config.toml
d_model = 320
experts_per_token = 8
d_expert = 80
d_shared_expert = 0
routed_scale = 1.0
init_std_router = 0.0307
norm = "rmsnorm"
lr = 0.00564
train_tokens = 726800000
Below are experts of layer 4 (counted from 0) of a mixture-of-experts language model. Rows are named router (the router's row for the expert) and show model dimensions 0-79. Each number is 200 + 40 x the weight over its row's rms, rounded and kept within 0 to 999.
After each expert's rows: "gets" lists some tokens that make up at least twice as much of what it gets as of all text; "comes before" lists some tokens at least twice as common just after its tokens as in all text. This comes from a sample of Wikipedia text that the model never trained on. Tokens count by the router's weight.

# expert 103
router,218,147,176,182,223,184,194,225,187,188,159,189,209,297,184,282,264,225,190,153,146,216,260,221,225,183,193,211,249,266,199,197,235,272,211,203,243,168,217,185,262,233,214,191,178,167,200,180,173,212,153,96,235,252,99,210,166,199,219,213,204,175,270,188,168,188,130,171,233,238,217,230,224,209,220,197,240,155,215,190
gets: "2", "0", "1", "9", "3", "4"
comes before: "0", "9", "1", "2", "8", "7"

# expert 212
router,177,223,209,202,283,183,231,254,191,158,195,145,204,183,192,226,167,183,193,182,116,193,208,185,225,247,283,187,213,280,191,205,247,191,175,222,193,163,206,227,245,209,215,262,302,162,263,141,153,251,192,166,188,172,205,257,242,204,220,229,175,218,202,188,252,189,184,199,240,220,229,238,151,260,198,254,138,222,189,255
gets: "1", "2", "9", " ", "0", "8"
comes before: "0", "9", "1", "2", "8", "7"

# expert 210
router,281,213,233,215,220,185,176,161,76,161,226,158,296,160,119,144,192,209,166,224,143,206,197,204,141,184,228,210,186,179,227,200,228,155,232,177,209,199,194,253,161,202,153,206,187,166,220,271,252,181,177,200,253,190,216,209,233,224,173,195,202,158,217,173,213,200,264,219,166,222,137,156,199,187,231,209,244,219,254,197
gets: " was", " had", " has", " with", " won", " made"
comes before: " the", " a", " to", " that", " his", " been"

# expert 6
router,161,243,157,169,197,233,214,244,201,207,185,178,227,201,180,189,187,188,273,209,166,211,171,160,198,242,127,208,254,202,126,249,243,241,149,177,262,185,287,290,115,189,140,155,245,204,224,199,156,223,216,244,242,214,107,121,113,229,162,192,218,217,214,218,209,201,197,155,241,161,174,205,151,194,196,166,320,209,234,202
gets: " |", "T", "S", "F", "K", "G"
comes before: " ", "S", ")", "ube", "O", " —"

# expert 19
router,168,87,241,232,206,203,202,162,119,115,155,122,184,141,210,201,139,223,160,223,150,251,215,188,219,191,184,168,225,246,243,208,132,212,188,184,185,161,136,276,226,192,193,195,172,161,176,155,198,234,257,159,170,185,175,222,196,216,174,173,172,178,200,118,227,249,224,171,204,182,181,190,226,259,215,245,227,246,215,150
gets: "in", "ed", "ing", "id", "end", "en"
comes before: " to", " the", "ed", " that", " by", " in"

# expert 61
router,265,211,182,239,166,192,183,161,216,248,199,216,209,192,195,158,184,229,165,206,272,156,154,145,149,249,203,190,206,225,179,259,151,152,206,233,228,161,205,132,240,184,222,236,214,205,280,161,171,287,229,145,247,214,229,156,135,232,191,186,136,196,252,215,158,210,148,183,246,172,259,217,244,235,192,210,223,178,193,217
gets: " ", "   ", "  ", "/", "・", "と"
comes before: "1", "2", " -", "3", "4", "5"

# expert 59
router,215,185,175,198,235,175,186,137,171,163,208,169,219,228,95,168,159,225,215,192,159,213,205,174,215,173,267,201,162,205,313,189,190,267,221,198,225,233,170,245,129,181,197,154,226,131,207,226,232,202,195,146,229,269,135,157,214,165,217,124,179,188,232,156,190,242,233,226,231,237,188,205,163,190,242,235,178,214,226,190
gets: " was", " is", " were", " be", " been", " are"
comes before: " a", " not", " the", " to", " released", " in"

# expert 183
router,182,147,172,273,232,193,203,256,259,203,241,158,148,148,223,205,167,233,195,174,207,244,193,169,202,199,185,175,135,171,189,189,138,103,216,211,178,185,177,216,216,169,182,145,188,212,190,230,169,228,249,247,193,287,305,268,181,190,85,153,212,207,183,212,193,170,175,244,206,114,249,205,190,194,201,217,264,174,190,200
gets: ")", "\"", ".", "),", ".)", "]"
comes before: "\n", " |", " (", " =", " and", " Order"

# expert 225
router,211,226,177,164,209,222,104,211,202,208,217,232,237,185,258,205,234,230,207,155,148,240,146,178,220,180,157,199,163,226,215,164,158,182,198,232,262,138,156,194,192,250,154,204,177,210,289,211,160,162,182,169,164,179,252,159,210,236,200,209,284,211,210,205,170,200,213,178,187,168,162,239,206,221,150,201,232,210,192,228
gets: "s", "ers", "ts", "ens", "es", "ins"
comes before: ",", " |", " (", " and", " in", "'"

# expert 107
router,214,159,258,186,253,165,170,319,196,172,134,184,140,186,184,231,235,257,147,146,147,264,162,263,164,209,171,177,186,226,237,186,205,179,149,164,230,262,165,214,119,183,246,215,124,164,235,220,232,168,139,190,184,173,226,225,212,210,209,247,223,221,180,206,153,206,170,148,152,220,122,172,202,251,184,256,163,285,276,236
gets: "0", "1", "2", "3", "4", "5"
comes before: " |", "0", ".", "–", "9", "5"

# expert 205
router,264,209,187,225,187,249,191,193,190,156,195,160,152,210,215,191,172,149,158,198,220,218,231,210,262,214,185,195,200,203,230,152,153,211,190,180,176,232,160,207,158,156,200,240,188,225,185,174,200,194,218,206,154,239,164,148,232,155,195,189,128,194,164,102,250,199,179,232,237,282,194,126,307,209,277,238,216,191,221,142
gets: " of", " for", "ing", " to", "ation", "ate"
comes before: " the", " a", " of", " his", " to", " their"

# expert 98
router,176,287,168,206,162,245,219,158,144,161,174,161,180,247,227,170,147,257,232,149,227,194,238,149,165,173,246,232,262,148,178,178,197,205,233,184,178,144,231,85,211,186,201,264,207,205,205,237,186,171,213,194,197,157,177,203,186,284,189,241,140,192,303,135,191,156,194,233,250,173,183,238,219,184,234,195,211,245,210,203
gets: "9", "2", "0", "1", "8", "7"
comes before: "0", ")", "9", "5", "7", "8"

# expert 39
router,171,169,182,234,199,162,289,144,161,134,205,258,172,165,172,172,213,156,127,95,209,172,179,197,198,161,230,229,180,196,196,188,156,186,140,202,127,235,166,163,231,255,228,179,212,218,237,241,180,173,227,160,155,237,225,174,191,166,142,184,128,226,234,182,212,219,139,105,184,149,264,188,203,152,247,167,292,212,220,209
gets: "us", "ia", "a", "is", "um", "i"
comes before: "\n", ",", ".", " (", " is", " and"

# expert 49
router,154,143,168,229,167,177,215,208,212,215,159,183,144,299,189,122,147,202,263,162,242,186,190,202,238,193,165,212,216,231,183,181,197,218,251,171,118,177,149,210,317,156,210,114,239,225,171,275,187,224,152,251,219,264,237,157,124,248,156,201,177,190,182,163,198,226,235,221,239,123,217,207,241,193,239,180,200,204,179,224
gets: " |", ";", " —;", "%;", ");", "|---|---|---|"
comes before: " ", "\n", " —", " +", " list", " −"

# expert 12
router,167,187,145,171,224,168,156,179,249,253,131,191,194,225,161,214,182,158,155,181,286,157,166,247,163,198,205,207,201,196,204,193,214,227,179,204,227,155,244,186,229,156,196,166,234,157,208,163,231,197,198,185,159,196,114,280,172,123,165,210,186,129,171,210,121,170,135,193,172,223,187,122,225,261,258,220,229,184,200,127
gets: "1", "0", "2", "3", "4", "5"
comes before: "0", "9", "th", "1", "2", "–"

# expert 247
router,185,181,211,231,230,222,205,290,192,230,160,134,220,191,197,167,239,168,207,244,210,111,175,209,175,209,124,227,175,256,150,222,290,233,196,233,273,141,184,245,152,209,215,146,158,189,124,255,189,174,170,184,179,227,193,233,162,218,194,234,183,208,217,225,119,219,166,180,192,337,110,198,165,225,208,163,234,247,318,248
gets: " ", "–", " Qualification", " Votes", " Episode", " ."
comes before: "1", "2", " |", "3", "0", "4"

# expert 133
router,126,228,234,245,189,146,248,212,192,171,262,132,179,172,119,215,172,228,195,267,178,238,218,252,264,262,212,195,176,182,206,214,217,279,194,174,136,167,161,185,174,257,178,222,205,149,131,205,208,216,189,219,156,244,170,221,287,184,177,220,201,160,140,157,162,166,238,272,218,200,161,225,184,207,254,238,168,201,225,215
gets: " by", " for", " with", " of", " in", " as"
comes before: " the", " a", " his", " an", " her", " their"

# expert 27
router,189,241,196,231,154,189,196,148,168,95,171,268,173,214,216,190,199,181,219,235,254,230,256,194,238,236,219,168,259,175,187,258,185,179,230,191,233,162,187,190,234,148,256,201,214,120,216,177,192,213,238,181,210,186,133,172,158,219,153,259,177,235,274,194,127,103,208,146,196,260,121,211,187,148,153,220,233,166,232,255
gets: "2", "1", "3", "4", "5", "8"
comes before: "0", "}", "9", "2", "5", "1"

# expert 3
router,202,218,232,139,231,145,228,74,182,198,192,285,244,196,270,161,182,172,238,232,213,225,190,118,187,133,211,204,134,216,180,163,180,298,191,229,241,164,189,213,262,228,176,221,149,198,217,236,248,184,231,200,211,232,236,131,182,139,202,201,239,221,250,165,192,270,246,236,248,245,245,220,239,265,261,181,256,186,194,215
gets: "s", "es", "as", "ers", "ies", "ations"
comes before: ",", ".", " of", " and", " in", " were"

# expert 33
router,218,255,308,232,248,150,201,180,229,222,204,227,234,229,186,257,161,201,190,234,112,247,224,195,266,223,231,232,293,152,164,275,224,173,196,246,152,218,188,203,169,248,254,188,198,184,247,221,208,217,181,195,148,201,282,236,142,227,192,176,165,260,222,120,226,219,164,247,231,201,202,247,108,158,171,142,223,151,181,158
gets: " ", " −", " $", " £"
comes before: "1", "2", "3", " |", "4", "5"

# expert 92
router,96,188,192,243,212,268,183,169,144,197,226,174,151,223,272,258,135,223,159,150,250,222,204,212,226,153,200,237,202,196,242,139,183,124,180,230,215,177,194,210,208,240,196,269,184,240,135,184,225,217,138,129,177,202,190,195,164,237,270,152,228,198,159,197,263,201,241,197,190,160,249,207,211,178,223,276,200,197,236,124
gets: "y", "i", "a", "or", "ine", "ie"
comes before: ",", " (", " and", "\"", "'", "anka"

# expert 255
router,141,158,278,195,187,297,214,260,225,203,244,222,186,175,268,180,181,263,183,139,159,156,193,225,145,219,288,230,168,229,236,208,198,160,188,156,265,240,192,283,219,200,156,214,241,113,175,198,215,242,212,191,214,224,231,316,214,152,160,169,254,205,107,250,204,212,208,167,202,209,193,132,202,230,210,243,157,269,219,232
gets: " |", ";", " —;", "|---|---|---|---|", "|---|---|---|---|---|", "|---|---|---|"
comes before: " ", "\n", " —", " Candidate", " Swing", " +"

# expert 176
router,136,269,178,153,168,259,220,146,141,249,277,204,160,186,193,200,160,216,181,176,151,172,193,182,201,165,172,203,157,202,198,181,162,118,147,166,233,222,254,153,237,233,248,195,143,265,199,270,167,153,200,198,244,245,143,230,189,202,218,222,262,232,198,217,229,234,147,85,136,159,138,171,200,235,271,192,247,199,250,228
gets: " County", "a", "i", "son", "ville", " Street"
comes before: ",", " (", " |", ".", " and", "'"

# expert 181
router,258,109,257,238,195,168,240,197,265,134,193,191,191,184,203,210,221,247,207,181,242,219,192,214,195,203,281,198,212,174,329,179,195,258,260,184,180,215,185,164,185,234,158,202,284,165,204,221,174,180,199,246,132,195,271,233,226,138,232,182,243,217,151,161,205,223,269,202,193,280,219,227,134,168,242,153,189,171,171,237
gets: " is", " are", " was", " were", " has", " can"
comes before: " a", " be", " not", " the", " been", " also"

# expert 175
router,191,174,221,201,124,199,211,245,184,184,165,127,114,196,186,199,189,211,160,271,170,220,197,159,184,230,185,167,162,219,192,179,227,240,215,250,147,210,82,196,213,188,184,176,221,232,228,190,171,249,190,237,159,183,258,170,183,170,208,137,197,225,220,263,203,213,239,251,228,178,229,200,189,122,94,140,168,244,212,237
gets: "–", "-", "/", " –", " to", " V"
comes before: "1", "2", "present", "L", "d", "ta"

# expert 121
router,234,194,293,219,167,183,140,210,196,216,254,167,205,270,237,150,265,171,249,236,203,201,180,224,194,219,225,232,155,209,180,189,265,216,135,191,176,183,169,203,210,218,138,171,160,203,187,165,132,218,211,271,242,161,235,204,175,207,164,199,232,211,201,124,211,153,213,204,231,229,204,240,218,239,136,225,253,227,233,243
gets: ".", " |", ")", ";", "/", "'"
comes before: " ", "S", " H", "C", "D", "A"

# expert 204
router,180,155,191,229,210,166,124,154,203,133,277,166,248,168,205,82,191,232,226,185,195,218,160,216,194,155,188,177,193,239,235,185,271,179,144,155,245,190,207,136,212,183,195,176,140,241,112,278,159,179,189,248,260,199,234,204,133,186,213,155,209,200,188,209,237,215,208,223,181,172,199,211,191,211,211,221,239,218,283,243
gets: " |", ",", " (", "\n", " –", "),"
comes before: " ", "-", "\n", " a", "born", " $"

# expert 199
router,148,243,179,221,198,154,177,296,210,190,135,110,222,221,210,151,282,221,180,184,203,88,119,137,251,226,267,200,133,190,110,223,241,205,202,216,234,108,263,197,180,175,249,230,237,180,182,241,191,204,320,199,159,218,270,236,160,147,166,245,184,221,237,219,210,203,202,236,161,222,222,175,167,236,227,169,231,241,180,168
gets: "–", ",", ".", ":", " |", "°"
comes before: " ", "1", "0", "2", "3", "4"

# expert 62
router,127,166,131,210,195,194,240,200,265,248,164,166,137,130,196,247,209,203,197,191,205,192,144,192,226,219,275,250,235,174,183,182,114,198,177,148,152,238,196,182,235,168,198,169,256,197,165,187,151,191,176,206,149,192,104,231,241,156,179,253,249,233,135,235,128,163,181,171,220,188,186,239,182,236,224,214,196,238,167,219
gets: " |", "%", "\"", "0", " two", " three"
comes before: " ", " |", "\n", " −", " +", " years"

# expert 177
router,162,285,292,267,138,236,187,180,219,193,286,194,204,206,252,233,171,191,229,262,148,151,147,169,230,258,171,178,212,227,188,149,229,221,203,137,130,204,184,209,208,140,214,189,213,198,192,184,182,228,214,159,225,205,228,218,202,211,117,106,239,243,225,205,203,129,225,282,202,158,199,198,200,203,190,159,248,223,180,277
gets: ",", " from", " in", " (", ".", " where"
comes before: " the", " ", " New", " he", " York", " California"

# expert 238
router,213,214,280,254,140,165,187,224,154,246,207,163,245,151,119,187,168,192,214,235,126,273,207,209,176,250,283,152,234,227,264,188,102,183,269,200,248,201,185,224,156,280,203,276,160,147,163,240,189,159,273,243,230,160,172,264,245,250,190,159,163,194,241,248,183,199,190,214,228,269,143,127,223,208,210,212,165,246,198,188
gets: " that", " which", " where", " this", " when", " have"
comes before: " the", " he", " it", " they", " that", " she"

# expert 137
router,173,251,155,167,180,200,238,149,239,202,264,221,177,153,227,197,202,204,113,186,166,246,79,204,181,183,199,151,214,143,249,160,200,201,183,220,202,260,199,167,156,196,171,223,189,194,178,231,184,257,157,154,137,206,186,207,190,219,212,208,238,181,182,329,207,195,136,159,179,191,216,135,142,269,218,149,216,285,235,182
gets: "\"", "b", ")", "'", "f", " B"
comes before: " |", " (", "s", "i", "ane", " –"

# expert 187
router,162,236,241,161,284,159,225,178,241,215,92,172,200,118,249,150,153,190,191,206,148,161,194,149,206,240,267,225,184,158,216,186,157,306,197,224,199,205,200,206,196,211,150,199,232,196,216,271,131,167,227,181,144,250,150,103,245,126,204,220,178,199,247,226,208,229,214,225,193,282,186,220,251,226,221,215,201,209,204,152
gets: "ed", "ing", "ated", " used", "ted", " led"
comes before: " to", " by", " in", " the", " on", " from"

# expert 200
router,261,211,274,140,218,251,162,228,240,93,205,177,165,225,172,217,201,241,181,123,235,221,204,242,190,197,170,140,212,193,231,240,242,128,186,140,297,225,155,281,206,168,198,162,162,204,202,227,256,153,232,205,150,200,255,186,170,164,204,270,163,173,238,255,194,130,219,221,217,277,146,206,132,185,186,196,186,172,175,155
gets: "1", "2", "3", " reb", " (−", " No"
comes before: "9", "0", " |", "8", "6", "5"

# expert 206
router,272,229,266,219,245,278,168,235,221,193,201,202,244,222,147,138,278,232,177,120,181,221,201,243,214,300,199,219,287,178,196,225,147,201,234,212,112,134,203,180,160,261,173,220,188,138,193,193,142,183,233,258,154,239,198,220,247,263,205,263,170,202,151,278,147,162,175,235,222,190,241,145,188,142,208,191,227,169,156,232
gets: "|", "On", " age", "Personal", " Density", "==="
comes before: " ", " Total", " No", " Party", " Year", " Turnout"

# expert 26
router,196,247,212,252,190,230,191,172,191,153,264,186,195,138,177,158,209,234,258,239,179,155,207,186,193,167,191,249,208,217,146,190,249,230,220,194,191,169,212,116,251,227,260,148,214,176,200,218,190,197,280,176,212,159,200,264,132,201,212,220,189,222,288,163,219,214,233,227,180,305,224,202,162,203,198,197,243,200,187,221
gets: "9", "0", "8", "1", "7", "6"
comes before: "8", "0", "9", "6", "7", "5"

# expert 138
router,175,192,258,204,212,176,170,183,255,135,218,228,207,199,234,202,195,207,236,253,197,201,171,223,209,238,244,244,162,159,237,225,202,223,230,201,170,212,171,238,214,176,149,215,211,177,161,244,271,215,262,164,111,188,197,210,217,207,156,214,252,212,235,130,106,248,200,222,211,192,160,236,170,197,224,233,183,232,188,346
gets: " in", " of", " to", " into", " by", " was"
comes before: " the", " by", " in", " a", " to", " on"

# expert 211
router,208,247,200,254,183,217,146,208,193,240,217,238,198,272,167,233,238,232,182,139,117,128,133,175,257,227,141,243,254,222,241,226,216,138,244,218,206,178,268,191,136,101,237,210,169,194,209,171,164,232,202,255,211,232,252,186,153,116,235,191,209,191,201,178,229,157,218,287,266,125,314,210,210,150,181,173,260,222,147,169
gets: " |", "|", ":", ";", " /", "):"
comes before: " ", " \"", " MF", " DF", " Team", " USA"

# expert 34
router,176,138,144,254,215,150,253,206,255,210,241,200,151,264,176,222,210,244,234,182,217,248,194,271,249,255,158,103,251,185,226,249,186,187,224,199,209,263,210,227,164,161,180,228,124,151,198,192,268,200,197,242,130,213,152,292,194,113,167,190,224,197,157,177,190,148,218,250,200,221,181,245,263,217,225,135,261,234,119,201
gets: " of", " for", " from", " in", " by", " between"
comes before: " the", " his", " a", " their", " birth", " them"

# expert 11
router,198,117,153,194,265,225,228,176,161,159,77,217,210,234,203,180,231,205,197,213,192,221,250,201,233,235,219,189,183,232,209,165,68,232,214,206,192,161,212,227,205,195,217,197,125,157,197,130,150,246,225,223,145,252,191,231,213,226,211,209,201,193,248,222,132,182,164,209,240,166,194,269,198,163,192,175,256,172,280,184
gets: "ark", "5", "7", "3", "0", " Total"
comes before: " |", ",", ":", " votes", "–", ")"

# expert 76
router,136,202,170,228,249,180,226,217,186,219,159,182,224,149,171,200,294,156,206,207,217,141,217,283,160,184,298,193,180,192,159,265,183,216,194,223,213,230,163,190,251,182,145,227,234,258,222,193,255,272,232,244,169,213,206,229,161,189,260,222,204,193,206,221,228,170,129,215,184,181,225,226,178,144,158,279,166,263,147,136
gets: ".", ",", "A", "S", "H", "/"
comes before: "0", "5", "4", "3", "8", "6"

# expert 95
router,149,156,167,241,170,235,230,195,163,197,125,136,170,173,170,147,198,238,155,225,147,203,177,168,260,206,269,171,152,198,201,208,242,252,263,167,149,270,130,205,188,232,234,106,207,185,180,205,200,191,185,215,183,237,227,151,174,209,152,161,184,258,211,232,234,186,225,181,251,232,251,254,164,210,189,160,259,151,297,204
gets: "1", "2", "0", "9", "8", "7"
comes before: "0", "4", "5", "2", "1", "3"

# expert 113
router,266,227,156,188,230,197,196,159,144,206,215,180,111,255,135,186,218,209,210,166,224,195,180,207,226,179,218,176,251,153,228,245,164,196,166,258,100,297,219,213,192,234,155,227,272,172,207,198,198,213,267,250,228,267,204,264,245,103,186,114,246,129,223,170,278,213,205,207,198,232,190,181,184,261,246,174,218,243,241,140
gets: " he", " which", " it", " who", " that", " she"
comes before: " was", " is", " had", " were", " has", " are"

# expert 151
router,116,130,217,212,189,274,236,126,193,233,188,199,226,183,156,115,167,169,184,179,108,160,136,128,211,242,207,241,241,242,139,207,191,155,196,182,126,246,161,221,189,207,195,223,232,155,148,168,161,271,196,264,232,160,222,243,147,290,128,267,247,183,155,219,218,251,128,157,206,177,209,177,133,196,134,168,231,274,169,152
gets: "5", "0", "6", "8", "7", "3"
comes before: "%", " |", "0", "6", "5", "8"

# expert 228
router,186,219,196,188,232,155,163,171,174,159,211,123,195,180,138,198,234,195,187,109,278,172,164,235,210,196,150,213,173,221,270,207,211,213,254,172,227,194,180,297,202,263,215,182,248,229,94,252,262,212,300,213,164,275,196,209,168,176,245,149,247,171,267,301,149,200,240,226,239,172,128,160,209,138,216,241,190,130,161,173
gets: " to", " into", " up", " with", " between", " out"
comes before: " the", " be", " a", " have", " make", " his"

# expert 227
router,194,151,317,240,160,213,201,145,268,131,226,199,164,224,267,202,152,166,183,189,229,218,148,165,235,187,241,201,272,227,288,261,248,167,124,175,192,214,228,174,202,240,219,282,258,242,121,204,168,246,257,217,261,205,219,217,155,191,176,185,223,202,142,218,219,171,147,209,159,212,243,272,220,187,145,135,194,186,195,217
gets: ";", " |", ");", "%;", " ;", " —;"
comes before: " ", "\n", " —;", " R", " M", " W"

# expert 241
router,172,185,218,191,203,254,164,249,183,253,163,175,175,214,175,200,246,279,196,240,62,227,196,283,223,220,164,179,235,229,215,150,148,251,243,208,177,160,214,244,259,257,200,201,217,205,152,250,205,145,169,184,175,116,196,322,178,259,220,205,237,206,179,259,245,212,178,268,195,193,110,157,204,188,213,236,148,214,91,247
gets: "1", "2", "3", "4", "6", "5"
comes before: "9", "0", "8", "5", "3", "7"

# expert 99
router,173,172,205,230,234,222,211,214,162,175,243,156,221,317,185,243,170,239,174,252,169,173,170,236,152,251,197,182,226,124,160,251,225,164,244,81,162,207,190,198,275,215,207,202,171,166,237,202,255,242,147,187,177,189,216,149,189,242,232,131,257,116,211,135,201,206,150,260,224,242,203,166,203,184,169,253,175,243,145,176
gets: " of", " in", " at", " by", " from", " for"
comes before: " the", " a", " his", " New", " this", " K"

# expert 120
router,176,189,168,201,126,127,165,164,150,180,266,280,252,221,249,205,150,141,222,276,225,145,240,225,231,166,203,229,218,172,207,170,168,194,197,160,211,213,220,197,254,158,169,246,179,201,174,227,239,253,262,172,218,197,255,180,255,223,144,134,261,172,257,80,240,185,156,238,200,283,207,221,196,154,204,213,248,215,249,204
gets: " in", " |", " (", ",", "\n", " of"
comes before: " ", "\n", "-", " the", " a", "S"

# expert 240
router,247,220,248,267,133,263,179,148,223,157,199,200,200,211,227,180,180,149,176,234,265,196,177,200,147,204,157,184,193,224,160,173,279,155,160,168,171,201,224,161,251,194,138,190,186,168,154,246,290,185,196,196,189,156,220,173,204,304,247,213,208,157,176,141,251,134,178,257,193,229,193,132,202,209,171,245,248,268,232,222
gets: " of", " for", " in", ",", " the", " on"
comes before: " the", " a", " his", " The", " several", " \""

# expert 102
router,176,264,266,199,277,237,128,227,226,107,238,160,198,74,211,246,152,226,257,157,222,193,234,226,273,199,177,246,210,261,281,169,208,202,172,185,193,194,197,301,230,220,181,215,277,124,147,124,180,221,252,205,136,224,256,121,206,162,274,169,200,183,251,189,232,206,205,232,255,197,222,151,202,146,235,219,209,215,210,203
gets: " to", " a", " for", " in", " not", " of"
comes before: " the", " be", " a", " have", " make", " his"

# expert 162
router,158,134,195,200,184,237,201,273,164,215,200,143,181,206,186,150,220,214,110,234,202,134,143,205,133,194,181,190,155,169,197,145,220,250,206,176,218,185,240,202,115,188,213,222,183,233,260,220,204,251,200,254,166,248,270,234,216,105,302,163,233,239,219,225,132,182,249,212,160,208,166,249,130,211,260,147,254,222,236,198
gets: ".", " |", "–", "°", "%", ";"
comes before: "5", "0", "4", "3", "7", "6"

# expert 86
router,209,163,196,227,212,164,179,134,155,149,195,181,178,254,255,187,170,204,141,175,248,189,197,146,233,200,108,182,201,214,156,193,216,187,221,172,193,170,154,221,264,219,184,141,221,184,193,239,218,221,189,215,207,121,212,245,159,209,207,222,133,132,232,204,256,192,254,174,214,205,210,265,224,251,195,224,209,203,184,209
gets: "6", "4", "5", "3", "8", "7"
comes before: "–", ",", " |", ")", ".", "),"

# expert 31
router,176,195,192,225,166,202,175,152,172,222,192,234,200,166,170,235,219,210,249,227,270,195,133,189,224,238,214,149,205,233,195,156,194,216,172,175,176,213,138,242,250,237,221,139,115,196,126,260,254,172,284,173,184,102,216,203,237,252,179,208,230,168,210,217,184,226,213,222,215,227,201,210,210,90,177,139,243,192,177,204
gets: " in", " on", " at", " with", " for", " by"
comes before: " the", " ", " a", " his", " its", " their"

# expert 135
router,131,208,220,229,165,190,213,151,175,251,184,172,133,157,175,192,169,198,225,207,191,149,221,188,270,135,284,164,206,127,143,247,243,185,231,211,175,276,167,218,237,199,188,193,212,217,247,143,143,216,167,211,194,218,108,184,207,172,149,133,226,185,229,157,194,203,252,249,184,155,293,142,189,160,113,152,275,198,182,122
gets: "'", "-", "’", "′", "–", "ous"
comes before: "s", "t", "d", "year", "m", "st"